{"normalize_top_k": false, "n_head": 5, "optimizer": "muon", "grad_clip": 1.0, "final_lr_fraction": 0.1}
Below are experts of layer 7 (counted from 0) of a mixture-of-experts language model. Rows are named router (the router's row for the expert) and show model dimensions 0-79. Each number is 128 + 24 x the weight over its row's rms, rounded and kept within 0 to 255. Numbers have three digits each.
After each expert's rows: a language model's description of what the expert responds to; "comes before" lists some tokens at least twice as common just after its tokens as in all text. This comes from a sample of Wikipedia text that the model never trained on. Tokens count by the router's weight.

# expert 14
router:169138111140090139157164124124155123191148137105124139125144103132157113119114126127167120159134131125134159167128124148102157175127130143131082149128163105133119091172136118118102191099114131152108110105151123159119155128141143132130116129
What it handles: Paragraph and heading breaks
comes before: "\n", "==", "-", "The", "In", "==="

# expert 17
router:167122122103090155145157105100149131189173150102134132123134113116178110073141113142140081146123139123109142131142114108084140092083100139101070109123164128131058082148152129075101127116121084146128108116136165133106153077145148091130134138
What it handles: Numbers and digits
comes before: " |", ".", ",", "%", "00", "°"

# expert 10
router:153088108123124132122170132169140108137151097115108113103140137120133133069080124139173090150130116102076147134076108107126172131160165134101116136138101115103118106146145146135108164151113091166109165084103140162148143114136112119115122115
What it handles: Table row starts
comes before: "|", "==", "S", "===", "A", "|---|---|"

# expert 46
router:126110111121103128136138069108106168146142127113125136124115085141139117100143119122171128137137139139107146132137138108122115141135137132120089057151138134062135111121147132100120127109107106164127131103117130154091113130138128115095116153
What it handles: Syllable re after consonant
comes before: "e", " |", "ak", "w", "n", "am"

# expert 42
router:158139142126074105132170114102131135149127122105135082131131141107115100099128106131136089115135171104124179154123146107097168125155090146100102140118113103102097066116157143090125150123159119134087135119111150173089138126130190086119119118
What it handles: Census and statistics prose
comes before: ".", " ", ")", "%", " (", "^{2}"

# expert 11
router:172131115130121143132158126165148164160144112106095089137104132105143105139132135171156125122131175153142147134096174101103137084113146145125124112144117113077082134117155128101085150136155087147119136122146158133115143115164170108113126126
What it handles: Bare spaces, word starts
comes before: "s", "com", "e", "ad", "app", "ne"

# expert 21
router:153052091110133182148165117146123154115157111093126134104096150154143123125076103151141119125126148131131136156108148112089141135170127130114141107126124110136142119152134135099127138126088127177150102122081209137104188107148109124109091147
What it handles: Infobox field labels
comes before: ":", " |", "\n", " medal", " career", " place"

# expert 6
router:124077086137113131111124083128135132114149138111115123114120067128119128085119124178135109158113165126112143142127150108126135132167123133104129126155143116144093116127134148105089130109123068147135152070138148152080137129141178088121130133
What it handles: Biographical parentheses and commas
comes before: ")", " 19", "),", " a", ").", "–19"

# expert 37
router:162073092106093134145135119135137155124150108093118108102121106120131141101132125123135119141100172133122136155131121094108137094105085158123106111117171089122110071143127152089099139121142103143129133105148125143107176112140171108096115165
What it handles: Adjective suffixes
comes before: " ", " and", "ly", " re", " c", " p"

# expert 41
router:142135097137105133129164105129159147122139113127115114105085079154185087091105122152123096110103178107114154139110118075133148128131109139068118137151130110146085094149140151117097111101159105160100137097156131156108139073134165107098130127
What it handles: Table and field separators
comes before: " ", " 1", " 2", " A", " S", " 3"

# expert 30
router:128102122148111131175175115141151135133110097111120109145107105122148099088093134145150106108135143086115173123098104122119139141115117135078127131152124127120116120136108148094116126117178095124087145077128129156109162090162157101104128140
What it handles: Table pipe separators
comes before: " ", "\n", " 1", " 2", " 3", " C"

# expert 3
router:151116107140138148157148124119165153160153137101101095119119096133181088126134125170169101141111163133159139152119148090113104105120149167134126099153139100059112124150172152129114104133150134135097115103105162128138140106131139108134127129
What it handles: Word-initial fragments
comes before: "ed", "or", "ri", "ic", "ant", "ing"

# expert 43
router:098077132131112183154121100156125172162166079065156088124070097164126134113076113130161112142093143116144165183094136123066126093145142120117132098118152108110120109164139113135136165145120138145115170111156117159103138117124134063107100120
What it handles: Table cell fragments
comes before: " |", "|", ";", "land", " also", "th"

# expert 24
router:129086123107095155153149089133145172179131127107113131123105115143152127120106085174152126140139134119100149169115170111127149109171122125109103136136123085129137100131143160095084128118146113176113119098150143135100134082162174101130111155
What it handles: Verb endings and prepositions
comes before: " the", " a", " to", " his", " in", " an"

# expert 23
router:139089104158097113148128074120135133123138116130112127124091112158170105104116134123119081173127178092123114146114144122092128107141124128117101131121147100089091079117116153130082153156124118139135134113111136135114153105133163109146132185
What it handles: Determiners and er/ce pieces
comes before: " ", " first", "n", " re", "v", " f"

# expert 47
router:156113081137117161119131108159166168148146091099152143101127106138135112123107110174115138146152137115144144165111159091137131141161131122106126135139127127134112093137106133102105116105131100185116088090139159126108169099142131137114125172
What it handles: Past participle endings
comes before: " by", " to", " in", " the", " on", " as"

# expert 18
router:150090095152106101120144106132142128124141124088112083112134117146163102114128099117130104129141138131149136136105123144118186132119145160105089095153159114111114138106119166102129154140149082146120129090131134163106179095150119139086130142
What it handles: Periods and decimal points
comes before: "\n", " The", "5", "2", "3", "4"

# expert 27
router:168100098115112125109146109117134151158111108116114137111123116130157103138122099129126141146111147140111162163124142089111140085155117146122079135099146104083116106112118147064118145119127115149101128080155140134097189108147153122139137146
What it handles: Function words in prose
comes before: " ", " the", " was", " be", " is", " re"

# expert 34
router:141133140129123123158153108137162133140149092136124108141118135120154121102124117127138113202097134142120170127120130126124124117140123093120104148141147118090081099166131136121094111132158147148121105142128138155093142101117161115101113144
What it handles: Letter i and O
comes before: "-", "\n", "re", "|", "d", "ver"

# expert 44
router:163088102120094120144125093139128153154137128117131130079081086136158120113118124145126115150109142156105173141091142098087140104123101162050122118120117105098103119131111132103124111109120120156105141103105163166129145076128114089080151141
What it handles: Articles in sports narration
comes before: " ", " the", " a", " first", "cc", " b"

# expert 22
router:159099106133116146126179109150126125155131121108124119116120097160164113116114127165151135152119125140080152163112149101080157110157160119133059143123114095119115099110120133112101135152130111160102136111124154125136137120153128128107104127
What it handles: Plural s endings
comes before: " of", ".", ",", " and", " were", " in"

# expert 38
router:124105076105120151161112123124183139178179107148129074115160140117130118132111127158142063164164128118130152170116163111151139079148137175083124142162118120114130124128145157103126154144145140152083142107117158137118201114130124110097112132
What it handles: Mid-word ent/t pieces
comes before: "s", "ed", "ure", "if", " to", "ive"